{
  "activation": "swiglu",
  "tie_embeddings": false,
  "schedule": "wsd",
  "decay_shape": "sqrt"
}
Below are experts of layer 5 (counted from 0) of a mixture-of-experts language model. Rows are named gate (a neuron's input weights, with its number), up (a neuron's input weights, with its number) and show model dimensions 0-95. Each number is 128 + 32 x the weight over its row's rms, rounded and kept within 0 to 255. Numbers have three digits each.
Before each expert's rows: "mostly gets" lists some tokens that are sent to it at least half of the time. This comes from a sample of Wikipedia text that the model never trained on.

# expert 21
mostly gets: " h", " ex", " re", " sh", " t", " r"
gate0:130107086192220149166102118150117099096139104078158139147086122132138058175100129017130146127118091117143095142134124133138120142085105071121214147143117174117154125159109139096106134176089128082073120116122136151134113140123106136123131109136106052152090105101099111096121094162133111080
up0:131100162086100090184152111021102062127163115126101143123135094143136133142128150176111145136162149142130168163095134077083094113172118145157134187117155182116091142090098146052150129104189116118139156110061094123118048134169170086162150111122073104128133146123120118106127124149095144135
gate1:164164099206166124104119129094125162218123155147107141125142135087144166139105139145104100131171160187112093117097140148114173116180110167148072101059211068064152165129094130094105122090101100152117131139143137119131097140108115091144168128109082097138125087091153126099145068164103101125
up1:094136145149134139142167184080138118198165218124122169113040138147092138149117167144130114159109127151122084104122137117102073150129131150110130128104133040167167112147084130090123131150084133128159045120113125131122091118166083172176083120108117059116123091109143134143116101113192147139
gate2:145089119171138080115143140154146210088045149111110142123121129141150081188087143141082082119121105105100124083121089087094122192168076114103151089116132132136124075154116129157130173170101109080167127105154148113132195131142111164155165145106128140087044097120080130130112081163146161133
up2:140159116108128133152032094117169119130139133129087089107166101128064122121127111100153138129186132154160133168126157135134110109169112128148154216109086171107144165124153129129098137147143195121049129146152122116144071163123169124094005137106146147166114127136147144127140088083139093159
gate3:156055126217138137142141109095111135137116136140154140119105128148133141152105089181103118142184116178143121121160150172156058105120136160152136092149228130142091112092151101112148154048185082183167115106154143104109113128098110142147075190091096115113092128174147108119113107090157100118
up3:202180121134141112180169107132128075142081091116128104151101094120140112108100124138083096122081151076127094118104161113079166122174118084152113134125157152180088122124164081179143050137139202085136113067063140095160144149057160191121139159137136095114161106135152138124114116129142143132
gate4:075168085133170092113141071115124162151139162142143149109108139104094063137124163051027136114089149156075148155155152090149130092155144131133125112156172101090127133146190099101116141042122129106077116147157162140133113143133119093161063184132133111178085071145119118157141120120115116119
up4:093103153163131115180113145108137136122158134093101158148134120099149138147098125138091100138125143071084179135140085103173080137110133162141087137134044190068121164147128144150168083125173141116233171164120147139151114167152116120217124129091132141115089140094157174143151193121160149124
gate5:137129115154100146180149072102168178118128159088128145143083156130092113202130094132081166121132119130108111144160141102133062113205092133131125135167171077145194176131167123133134205079117105164085085104115127121176114118121092152167116140131135160063120076101135127100129131168175162175
up5:148217126085156159173091085116113152121160015111094122119173070118130135119144121126134144186160140125139133115181118081213244060134133155087106133148134128090123138096151152120132122126160111159144130143104129136117120128138136088156144135125125121172108142152126102090158158142110129081
gate6:115170147117114130168138127084132180229138139094110172115142128134167146124141120136178123121076088175136186121120076135136089115178135136141093142136135072162072113117133151152113141165104077130166113030144132141126133126139149151115125159177106115093203091155036120109134117159166143115
up6:134075115162133144106139064112110145114105114146123117192063195147163125109120157112135103149061154046152118110145103091149158096138092156153139133059147142176056148103188099184133185071194156131150136135108144107131149128072115111128120124115064117137144128144166122171123101161129127111
gate7:137121093166148089083094116087119092122119081125141112155174108125144117174147190117123158096128168065144109096163128128155110048088137139143097155146141080104098152146159168125126037135185060087161080155158123144160129092071157129195139104141133148169097115129094151099149154105179141132
up7:116093124126102121115146129129110119164107145176112127091113181108132082115085168142083130124101129119126069126123195208117113127149125139081101121153177078080114158129088139138058209078117144176113094101105105154153141150132167102114122120154138130168136121212139125144104061099179115056

# expert 6
mostly gets: "80", " any", "87", "88", "86", "85"
gate1:162213137098091109225073141160116158104154127116099158146094100127173142078058097147123070127158135127159115138115161159134137142134122148144166148139154143109128144097144067136172116112137129105140120034166126122122106124081083145082160117068089129116140119084111203132086111153107154138
up1:191157106090151090176158123122158146080160160074117154177120099123120105122128076137078125142145052113096080115140121084097085117088123177081091143130164105111101141124188105070102113124089149127133137138103083146160064121095116160121194105121066133143135073102186151148178132141118123153
gate2:114083131158171140039141141118119103148083106146150115084088160189164178130092137104106106141177074136141082125129116060091131149094108089174146087095164113118155081121158151090129206068168153172152125106123160162132143092112093096155128143146128177105137081123139074140100148141122163166
up2:145122164180185110136107088133151144113156189096133193125149126110132121094097190114154092143089101092136111123111194146130118106144111133132118126153137118177177131162096061134119086173214178134110073123123132094041140116123182173116105105150115175118126120090144094121119124120196150078
gate3:139136125114126105119106145108201131142146148131118108136110095050168123197114139073098095132102095114080074139147192124154129073141128134086134150138198122148126097086141107144131159124119130140144158078166168168107136137129121164054172132130111086062058105108149123106126126116211113063
up3:107081148126153143116122168102124166128172126158111164146143094116100164125147193185129107132101180141091182109096123113180166116110162097176143111080065156123121124138120128109196136095206125153174114124093123156117096102123130110110104082120129155181078114168085157128217093117135121199
gate4:099189118120143125183071099130124125164168168167175166128121127180131097096127149107094140165134110193164090092117131127109181103115114096102099056108112086071173166114130069097093183090150105083101170139155153175133129127092075088126102152128157143108092090155092176113136119165136166146
up4:088191088122173136152113134089186118148115104142163137120097101131127116164176139157068122164162129181219081101162092131071129059103104063124092106085138158107151115153098147133107201071128078150130144129133135168086110103137076135149087084136105137121143133099100184117126124136119158134
gate5:135124136146154103062143141135105096133098092146129124075134168155084155165180093156122106138183096124227140142071184067114129193124083174091139154146112116098157168051143115144135143142131100131118105141115130103167153105115108134176172132211123095119150121151102093120082126123186151134
up5:122166183096119178129150060126152124118095129167145096087145127121093071104132116092108091115166107116196106090141117138115174147095087184064181157129182187105102118122167131091150143066127137110193152146138141153139072112137136201151120130145136145166195117134152094109122089095172118122
gate6:153124148146157131164199156113193150064102104175157152112096150135174100114129122090174128083097041143137094076103098120043144152107131078125156110135137153148185158102114132185130118122071146153139095075089102084139129173142109130191100125156141162136143126118127134126158058141116146133
up6:106209158166162101068117130140154102116122139160124170073195150122093064136145101137118121118138061129092143138107207132146137144128094058137155125151113105085127071125125168153123161120119165134191144096083117178029104104153133095106112101108159156154159161097128150140138164149136121134
gate7:144091131098114135086158129138143108156054150115146118102033140199182142129083113103100135089105082143087170104101139159115129118147091156089175202127125149131079108151128103132166131110122105130143165089113129143124155150098176125146094173150088151110105148135172139102072099157103147229
up7:112116164119144070079143085104068143162136181100118097152176179129140153163110083112169123145107146096161053154072135161156160187152095094171126083084116123136146134097138129160080141122130125146136063142095123133146167121162128149111157122085172127061192107112104068172149155132117099085
gate8:150066106162095106101125117136144104118160080150126144135104130120130160157130134123173147112053119130149112127103103180130142109133146101142157115084104140068107095097142045178100153174113039119137085207122145142150152069107126140050160098145081109117068157156096148066132127133144153130
up8:123166072115118135111104167122105109102158147151155108120162180128200155078092109134073097191182133147108086156123149159138084103172134163155102124156112109216206174164044177168129132109115183101099163101146136087136110144140124162141128147126128145131158098104160090140157121135111110164

# expert 50
mostly gets: " John", " William", " San", " David", " King", " George"
gate0:150132142165111175149118118188130139104142097109166093114201151112134134113129170119153154139194128093129094201061129182122111142149075194140079164112156146132126082101145192095091085138117101120185154145129132131150147091167164140109159148136149064119142130083080089062153158164127125134
up0:122096131098101079088093106077134093112157104140068089170134120139107091155129192136112114141110135118133080057180134071093136151095162083147113118154038089164177154161166114162100181109117126131116094068130134071134097128099087140175141154166073137136107132166141177125113101149104125144
gate1:081153122157182149087200141106120151122118210088137167128158206124116126099113106145111121080121118106074129108126158140177068103149112066129207161138105127105100138115109185167106109055118157119118110180151138146123165145158124145104137148140092165130135164107108078122079170135155171096
up1:069188172068119154159166140175110130165150075196136141094152149115097155135170153110124121104086188127188119094092098114159092146091111112120076159097096162101070166150124106112157159125133139079117184146130151198173150139130109154159151097183104139090112157160158125130131155152090144165
gate2:123079127120122068114163121087108163131098124109146154175153138162060174120127111087115107099175122134170126119067174086160149170155135099108088132112066121104133163091161132126185084100134152109087207118109176133106178160078141192083130135082083132115156123087127136124056138125134159138
up2:141154118115166180178152145150068114152167086111137188135124165135197162133135134110136114183108140108154108149089113171138068177168162103137113130067116159090160092085130133087041156063111135106160134133106147115131105120071136159122185112127077113175153178068137147118122134098165125122
gate3:115138159154167125133155119110099159182143134117124170166044178159079143120143106106112099100114098140111106126084134124085182119183171164208130182125162136152149122140116081133147174067133169179137098136171160196110150168121104161130111126171146116130144161119064098092195121105135142163
up3:171166170116139064022122138109157111167108179164108113097137125128129129147107127133142135140107055138140145129137128216124111131111132134125060114121133116034144111157094145107098123182089095135169161099138115087190177124171159118124137103179140167089118159119117135102095177106151133094
gate4:143098116159152134077174119108152139131082181146118127109096202121141122136088165116180091136099063191090112081105075166095113126081143111149217124123097170102152166145170172095159135167127146095126094116104158149071158137173129149165071121177115141154111129128116090079154151148150132101
up4:134153077106127106193155126208098146129136101116168070115150106131056144112098114124119136103151113121068129117134132175121093066187105095126091112114141144150144142141053107157100107148218112179132179105131130116144183135087144065159105141116143199133084119149102128105121090158122148151
gate5:114067141140163108175124113113153167142151136167133127143095108126118128156175139110177096113107105147115090023153129129081058168110127194154133141105159129150052122164129134149135218113106138070149162128172135193120080125083112136089108138148073125116169144125145087086100155146140117118
up5:163137121149161090146123151082138106137097112119144154158068194075063144161185154110112115133104126197073126135143110118140119132092123073129109142138114094167101089156110152127131111103154083088105128184162108093091121135240103174194114089098168133133157128141128143134197121164122132150
gate6:091094158166149123154174083079147143147105160095128104109151172132133219161132157178124131056107150136121108137137193117142126164068135124091162122137115155070107147119195112123134122119095123172141127152155149195111132137142171117200136187136126154102169125177135186121159133139188157169
up6:107100158122152096161158131136118152110094102125157075093112085100173092097099147108155176114110132128160067129116194223073085108148081116100165131093092105150157146097125153130170147122150102156117165116091122182151149138126169112144111131094154197143154113075059155130112124144078095066
gate7:082044116080109142187172134143133105079085120109150066121148117150146154132153059100094119109120141097228161103128158090084107100109149162114104209083117144089149133095093133124098097132135126085136096105102152104106093080078172122103127141169143139175121073133142135123134134130113159094
up7:151109109118047131141179088162157154175112127126177153133211121039133095114146151111113152155161144196177117145169147188147119119154105135162117144167152105190090136130196080168140072122123142130109121101107147153108111108133150117106136164061192136131103072120097137147136120152107146120

# expert 3
mostly gets: "adesh", "atic", "imum", "ular", "imate", "ected"
gate0:191178137123105128126125121108089124123128142119143102133124134160144130168203100167102125155125133081146165057157135083099102111104133134102119113104052127097140173117162125098109161114181104129090119147097140161091083139111150128131173197101098210199115100117136072112135184186068131143
up0:110113167098145117146110164109119149088115104110107160165152121219087161195111148119148098186115126140058146134129185138113120198140155101140076173085092146083081104189129080095130150167178122159132124099161112122141132159196165158131126132127103116165148142091095174108187113090119118114
gate1:079173128148088135153156082142185146143152130127139146144129178165100170086126221171129090125073095133131080087126118148162078115091143179122113137106155094114163171148193108144102181095146072138105101154090167062056103106156162113095127131126121132110126139119105165097132154105158143175
up1:151147091110158176138162139079136133140111148147129125096105116160136137101113038161133111107186080170130214136210132153106095123077124162193134158154133139181126120152163137141141132151116099090105126125167143170156139181117110155137101088143130184111146103084132116126066104093216141150
gate2:112216172143064127128148106137135146138097147129172110121178132127079083106138119107142088133153130135171129110210112110103142195117164101196129180112175123122135156174163112197152141114139145132136090069162152149165120093118104111171054127154110164109102101116168199115139114158108145132
up2:083127118186163134128054102168142135094166106113107124145079116094142147136188165196151127137103126067160131171099082134123129087139173108122095121165200093119180106171146120163113110111118051120067130139091151083116093124143108090136133074073092078126104132159083107106130095098142140129
gate3:083122123149099130143129175099114154151133175174139172128142124124151153129103211130122157091139148157140135073150163114175113122124173133205164124143150125114158190126187119173154187184116116082133085120167163117144154137179182149152109152069111051173152061121136105097121112099148133140
up3:082153102173148135165116156130123180113161134126083174151169092158147094139142114162141169151163086116116105143111172107122125145147099108183104031144163109066176203064140150153153094144124171088188108110099147143127084127125140160168112139131135154157157098098107147119111170087201117098
gate4:096119123128169166174140132125114157151153147130155099151121107165170175121110101141129121122176124150148109103133188138094087113113128153099151129117169121119148174206098186158078152136105121075143188074053151141127072114146110125145130104111077083237179091091133069112131111134145140120
up4:151129063102064069105101116082104104107091162072076113079121120157141120152137162120139168118191190179039192178147173084117151154095134136139181057104137128112104138134147131083148107151103159123112093097105136122160110130152100127116149125103157128100121100154144142158131161101148160074
gate5:133154085193096085117156125131120112114107156102113135136111088163091184104159142085157080098167165165093128072132161150008124170143150153148112129085086079137149140085108070086081170086117067124135109129150182130122123124117166116105148110064153153164158121143146143083128143143120128123
up5:081109141131150097112133178126074095229126091122115122138084165149139157085143123139122112083134160110089152060118100118097172166107183150160086126131090116138098121148169151136105150105080149148159189150107111103084067085042152128085160102138123176128156100090068124121108152142118124143
gate6:199142072101139065160133161023117121176093125142074178138165229168137182138121137164101117102158142089131102138164098157096134154122190109112122145105094110123053142148133092138114141080117144147102124107131149129127148071126132092092128122170118146143112121078154130085105158151131126136
up6:146074120136108095194166118117149096146139155129122131145085154168118108124133103087143121150123179097207176104137124124160167147107163132166149157127150053106088049097131176152075170134109125168111086138110142157108105143137179111158124120111108102080187108135132127146094085098230146104
gate7:131115134150065109148178127124127157105154112117107114152170154109128118164191174143114128086109147138014091103114130108126036168115101114135085152125098113128137179109069158168139115109077094122071088117174136154091138154149091094176172134099105147128069113087090148119106087116127136157
up7:123125139133101115153172132141146098141123140121125120112151171062163126149140128108129146142094077136083138154164098146137099133089104142151116127104203114190126160143095152201111082149122147163115122077194088134127115144068088112126127144140149153076049125114148123138228103135230137118

# expert 43
mostly gets: " American", " This", " his", "ical", " English", " her"
gate0:081101154085086180091203151133139214080129121105131080111129079143153196097141095143123100142100167128126133112142135133131178145157156155139140133040095147169147148106144085113135126139114048133176090090151139160177079143119166134124118098169063131170082125120131134137120120139150153160
up0:085114131126141027114124121112143114171126117055115150141134144113149084144112173116149142138143110140132160160102110184140164151118094156137083127133162154088208150111184110130122076147137146129102156103168127067116121081135084111097128083228188103095093123091135131137175140159183125106
gate1:093126156143205127167126117121126152124105108168182148100050122166117119154183114080101096136115147112131124156127156093117107186152229127139118087178093133114137125095108116094113147094114130104173108144100149130142099115127078085125151132127065141160070054132075165094056133123095138111
up1:108086176159173071096130152145144135177127119124156149068158157122110159134114120115176146090097153138145112108074069186090120103138148109176179084112129155142205177161123171163158134142132148097178202137116107142117168144145152104156187139161109119162101134119077151111174125117056120160
gate2:121158170151062084156144097139112171177117070083186172078192135156149102109119153138208084159117102153159120088117105157088053159153192128124123126135126139130136212119149130153152162136106074077131177108105147111125150133122137139107101151124112170119164069095088107115105144133110130122
up2:195183095099094111136191128163149104132112145063149123075139138185176141137109125134189130134097167047162144105147135124155094095175188140108148165131120128122091136138082128101154140164088141103152192150146133173101172150170139147123118130097138152169055137082178145167098158119147135158
gate3:131154133143138101096165194146148128134118121121108197157126113154179183138090126159050119142087126143134129101140101099155168115072108101155139138100105101092068176085155109096143120094144146089124215134097144179081142092104140176149166095166085119091187111109110161129152198157124153113
up3:165165149069121129169144131131145132116115086132158169134117095128135115098153140154120138218040114153181130118117071090095112151111137190125070183100167135113111184108106142125126123089170143143156101118123114140092076195125072116096155164133180152103090144086100120153136092145196103110
gate4:132127098200145109091085112104098089097124143132081149077156114113070155116156103122086096175205086102153069101130101105134129162103177068163130184111148091172121174130147086122167078142153149110140139127138134113139126121100123113097043115146144168116104092177138146090112116152166181078
up4:126123084115131116091148177050138099131127144160084100090121169156149132187119067104165068146151131114176153108157095145140111152073159141160144140193097120156190150096131113134132110186141128087173161167145129106079143163089148157110090150128106167106154078127113070116107196103133184142
gate5:148135096135151122160105151127091161129179095082122145145128176104123141098150085097157124113152076117079138080067173128158137152140093075086120093140119146080211180138079143162101132109142119143128169115106113120089136164144169087153168094144105097196116151109180163191069084173155137135
up5:135127212163165153113133133119144177096130062144158145090098100124134132089155125167171141120107045165032136120116131128113136128167130161118195115168132143140106115136159157164179112108107071160092196115094101166123158106106059096145135134116143097149168104076141130132114108111185123092
gate6:135125116107125080110122074115107170140163159166137149166082108117171157133150083152108121090105147099125088085091114146124103122132127100144140152101175109168081133107129133212198100200139099084093136185172135129121102146126114145138199190114131070169092098140086114092089105174145140184
up6:128104141145078126189151173073103145128088087134142075128135082072162136122094176159104127090121111114116092115154109146163159163129116090123105206164124204141132119159094114029172097104133137119081117104144158146075126092171055109078113127141155156073121109118126136132113105111172135131
gate7:146139116106139140126111157136107188149152084180109192138081100169051115147160077059140110079146147123126099112135072134144147153175159126129139088132186139116145102140137103177162141148153127096112161145163121176091089169099196111127111186142093154075101160138141134057104081130128175107
up7:144041073115175150194121144166089114082116119089129101109124148123082101085131112143133114114061144132065110155141134213091104134130093094120170130112126130108062135208118156140147091125126127103071162138132138169144114109128115118084120125102058154116119162130115101057117161126179141150

# expert 28
mostly gets: " Park", " show", " George", " Green", " Club", " New York"
gate0:082066078089109105131153129110180180176105149166105132140183147096076132124132067170149092114133185154126135106137099094101147135164136148181130157169135168147069155127123111077155096088092172081120094139146155127120135054096142109097166127101089095153113132135181102081148155187145093121
up0:088170121088163168116101068119139167175112145187138171179160099146120090096181123162116077180081102119140144090133129144111116118130125123222092132162139135068086071071098182096131097133155089117093149125143104179161121120170107115092139097110158153105135128119086143085111148163163099153
gate1:106157090092137129133127180155140125090127097102087157142136194126142135153147080123179118101124104111116129064084189087149119129122118138073096125119121171129093149110125131158214115065100121141097147128146143180092127138178109142192167093109127146159101182063104164136122207146121184092
up1:121113129146071153131102122151219139138093155097130102118133164112132086086087170134095158163089120141105129113148089107100137087133134101174137169103121163180106126173122159133144144120146178158153158114167116124231159159138222092145158103079101101162121161119145152161163140119067165092
gate2:084162097100155137126190110152134147121153107123070129128160176155096178126068129126146099080120147185119134073096197119147128133139063102161126129123149143130111167093109140104135146136133121148088110132151171160100141111145120160071108129079059129147149070165151067039075167126166154107
up2:135159212145142082161133118075149155177138114135109160147141151123165113120070101176144104085099116106099110111105081141164107112121172148202146094139042157084122104134169093126125152125140078141118130142151124132153161198163195157163098131173158185162159098094142143116164103135170148160
gate3:148127129116125115186157126175118169116126172146153148130153089157097128147175077136119097140079109124136133129114115166032124111199066070114071112138122144145099143106131165113116092098139144163103157067141138173162122163153135086105232098137105059138163096127109128099103149178118132145
up3:153159120137166129102149121137162071144130056152108087078106151156138047147083155101149149132160146147149161123108110144131096165141194170137152112138181159105081156130174167178141178170133158097184109162147125116167108138150141097098156121182154149150160154100196091156090120108197108102
gate4:077123146110154077133190130086108135158138091183163129146106159149155168169113119138134109134136148135131114090108118179161153133119113146116095101100051141127047109140117107181163169119056130051117115097108173115095168085113105074122149071153113089173119160137117169058171146108112139118
up4:188162091141133160169086087134106149119156122122067164135110077138079049115149186100119146119091100143144145122150126092109094147166140142138147141094159133143155093113151119099082127146161095141086117140072110108134103137152134114146109141088126164114130146032172247134101122179113108154
gate5:127089123100169150166150114117127090148148041197115154132102109162123158119218163180130109142123107131136144065117122107117148126158146183136105157155177082090148143081106101194163121122106108165131145133089140077062133154073099104088081083136129111150067168117121181124111131124156113132
up5:124154129141130178135123079079075139148156121103093090153126147111046145098072106119086114139108121162089173105153101123153100213176106084133186116110115127149163196147112135140177156105234132099130118152114121115123113152133138112134090148124073111071166115115073153145150143088160133109
gate6:125049162136154140122129117127143158136097101125180122089123146099133189176083144106059113158097154117155097114060143109064095166169131132154115230143123110137177175131104138143143169119094152201159124141136116130138133122131116131115135080104157148160145071098126080114100167090092087078
up6:151129128111170155170105176048105105135124143156152095104137154155149067162102120131139142150108136097126084099116159151112156114096143169111127097117086106083085181130155105156167181204054106097121108132162130128119167151142160108162133094146153044087114137107145155187168073120130116065
gate7:129077093217138077134107113126132117235187188104091153114119156075131136116166111115115115086165113134110141100095106141163156128171066089149170117074122110108069143087168126184167105088130130115060115182114130129064159124133123126101121133172113113138144133143102115119112143141155160123
up7:149178105079118183123122176112163111105184118143155118198117161121122131138141170115213114087076153085119091111158135141099131133152136083154105105097131155117155091094133149096101130223084150189096078100050117127122086103116144107113138149125106140154082122157140144125124150139060157083

# expert 12
mostly gets: " By", " Street", " down", " &", " George", " Western"
gate0:085124079104145080052094127182079172120143106172102150136112121160145163177215093068111123120106090084092124137125154127153104122133110117129153096121104125153164105148173122057130100094147202131171106106145168112133117145111110126057124201149139143142100140110071111118129119141180164152
up0:131174128063169116116088075121142153086136128142120140139119112140114151140117148098159109087077114042124120089151130134129056092162113142127165154108146124079043071105120087152088121129184122134105114166098122121129142162166169097207113080143146112151169142143184135131152131150073121060
gate1:050126078147185146150186171150158175117154173107142129148111121158149105127079045107067114111077166107124126068160162157126089147111110176135162116145131132109129158152143097077113134127136167072147106094176157111121079072077174138118151153159146160107140120134147163082111103186145134137
up1:114064119115125136144078075072128082143134124130143136198149091097164089127161208084164101187115096181135147103153089104163095069170129147107118114159129101135120099151137095091141169139114148085130126154168119142132151122057084136126104151166099147175132177098162159128168099175079109089
gate2:107118148148174143137179159129114133191140136127098076125085119178118157058165091159114110135150116160187122092098128093122161092123135129069124188069160135110154175118157113135098132180025146119081094114118111140140130108083125146105116140121144100165105107130205119062163163120145129175
up2:204079161137047164163142091095132106157134142142155160081049061137049115120131127173140127100148120163092105141154105105106154081083146100165155179065144143111160134111128121116100169180135115112127166100088121166152186184100145137139171143141130090102111153165142118128148107127099148131
gate3:118110137130129111117085108099118132169132106089120149089117054087135147129182171094149089155094141131060194124124088111144165124141157172153135189139102141085151166091144173154151085144091092080134102173177150193119093176162102090135148126085137098114133100082145108091145107184091163181
up3:169164135134160184064132154098127124140109099119116084067094094057134084091173147206130092166112101099114082129131109120161167099124115105158116171097138095120103094116141147125085097115088114049138160130118121143107150056110193126126098134140148168136194140092129132117166134181183147116
gate4:164102109102136099133124135163175172143111147112146156159188129154106161099195097136070124124124087152141062093128033078158133129154109155180122102122130096126151100142139136169166132170158102116129036049144148116142144135152147173119137108096147116181118124055116159121183128117116157102
up4:115105185169121139124150102062198134183118125086097132111108125093135073110054136107166154134123179166114109139160159128103145151053122145115113084153112136127052138128145116084116116109118100038166163159147118119099107139140105132135093134214122135086160111096123105119086136084187122114
gate5:090164129103150067090150136090144105119115124138147130162151118134168126182099190060099163088134117171161184178096137125156102080128035133140167099136129096078162180119130112188102105138178106109161102119167147148146087183104102154122065160123128136133114154112149145123086145168171168103
up5:177128084123055150160179105162110099139131120107139119143028084152156058156137163121164152147141212148055126112114157140159089137134120147126083139120125144119129119101149152082113120158115159147098162079108136127134121174141090043116117130126135113064115149196159121093133126166100165117
gate6:081116164173125144097110122141114131063130125106143162151103152126075137128196167120163113100145072196178180133112150187120103126075111187167135147055158108143132142140137119142161143169096121133086143085116158096151135098116079081118129107179068099106077093108112158091117132081185145110
up6:085118115126075097059207182133143166132167087079140109148141135170104114162133109168079163137101142116127144177116155120136081096110126123128141115153102083126153155222201080122124136121114120089130099070176127101150188146171086189146151122136134121151143121143131132108114100148144110204
gate7:128100150194131139099209130082100127123176145155152130130107129130179181123145137116132131101112142072108073065127062089068055116122153180119164137153090130134169203124112072109162110100147129099092126114137147128125132139096085173107154158158071118122143127175112156121108086190132155147
up7:069169105131117183113144134191160097120088098122115132092100141071095158062135129093154122126119136171138164105127097163219152126120103103118167078139163102118153076135166150184147115131110131149147135124128118136169211097151134114082101155129188137156100173176147068144099130106067137156

# expert 42
mostly gets: "% |", "| Total", " prot", "==S", "|---|---|---|---|---|", "|---|---|---|"
gate1:064119115180149161091125129081132153149119174077187146105122163096159181138131139129102110097083122125143137120060115147162067152109136121128145145126142173152124131173156094162136146126045142109175093134168143183174116170105092110143201137094088132139044106164115108101084127076137131125
up1:093140152174129068116107095124087190069130128088143134155197177106188148121127138122106109144106144138126048208074162140163151160153113065152093119142080164087148190107132108137084135140115085113152151109126116134120168147131132150149073104094101125143209134123153160109137157153145099119
gate2:119088153116142154135161150117155108135122155084180136165170128156106134155130104154091115078082073103112034135175119088126084135138181131145164143077140109106153143182120085168182164090106122112114157058048173161154094159089126144173176145149062156135142111128132154123131102109130145103
up2:166143115062143146158152163143151158132122115112027070176141138072223168096107063139113074143180099158133184108130136145126126151154125169132081120129088101133087117092134099139106114169126132136172163122160133141091151094119066092123113120137134154114087135111134122144178206136139134114
gate3:183101097185112164097154182164120104112124131105137151170157107108118173118166105183139122071119062159116126089065157154133120098135103096121062074077116117173202097089151130147131110138125091119131142076143174158147090110068162138129153132191103149151109138164108116126073117126142157185
up3:171163103170108093172096146110082139148134122104136149107154164114122132131066121153080109120155135120157069196076110145091127129167154140146122095086120196111103166153125136160117081175134193169158115092032139147132171103107140145126118198115192138153154162137185116162122135144138152086
gate4:125058103143094115130142093101113143121168194136106187192093111106121206128146180176127099136126105140127135122108136156139179150160122119120109060094085129086145150166127125178125170122109138107140173102109190149113097133153191133129135142113090061127175102105141169103072193120146179151
up4:158102137145117093122186089114133117106114077180158114149131160127072157130092101127099153147133141156071093100152064097114201114122101140066166151131079123155073104092120086191069147097144095183085127106135150080129110093189166165102101102144133056125129103090131136142153104135128116093
gate5:110117083154166105145196122132142161164154153195128128164107104077135097176109140200130099103079159144109169035087118144100081114106170112109140174160126114188101157154079110154158117121128120106097112129107135112144107110074144149091121121101093131112108077134163142078143065134157194158
up5:191075094182185168142107066105122151100064153163164127139084093090114169166104157133116114137071164138111089093139122194100121062104107154147143172193115150190116112135126113142187107134171121129134141134122118149127090147137140163134060144086124178144143128144162148149186082121124139145
gate6:113103168134106104125185109095129131125159108092180159158159136133090147115129170166114111142133109173127085088154171141132108114141228067131180145103097096107108127159170041135128196144174119131198153109073141100152159111109174100137166122158124095148085076137094137110096084130099123123
up6:124079044193100186123161095118103122064158126106079099171174070097113164158117057095114124137146148084085133045156095150140114130113131101134144100134184124121118166073131109095148122161094164112102167118140128167113116138133103119115121113087112108126113135173161181103149094129117141200
gate7:148080109137114161117124117155105147114146207179175172159105054081117118171167170146140126091130098111090113077139133156090087128123141124196160148093146094142126113177153132180161155088114137138105151127115134168155052143099126099111124149043092127089126086138153179113063099128165139129
up7:189170120160056159198089098137144140112144135153081083100135061104203167147153153152163095129131136142173167140119098143157098133123119117125080147115158116186077122104079141133117149174129115126102125131140137143124157180154187057152152093073176083123081115162149099122128106094163110135
gate8:182124133166152076166124089144121127116142133197200113160099148107131123146139110141109123116144136126075138029100160179154102074168130130165145117158138168071145100157162098140138118149131087110122168142163154201114144058111134132165078107141139154151125148147191154111162206102101126129
up8:157131146170114114131108076097131114147063154135154158119054100125061135123122121167105136161131167183118132128120170140130144136119151094114048185142108123110059151145162138114162195067080134167174096139142133104118161148126123055118170099081137140158082166209150135137106137146125130166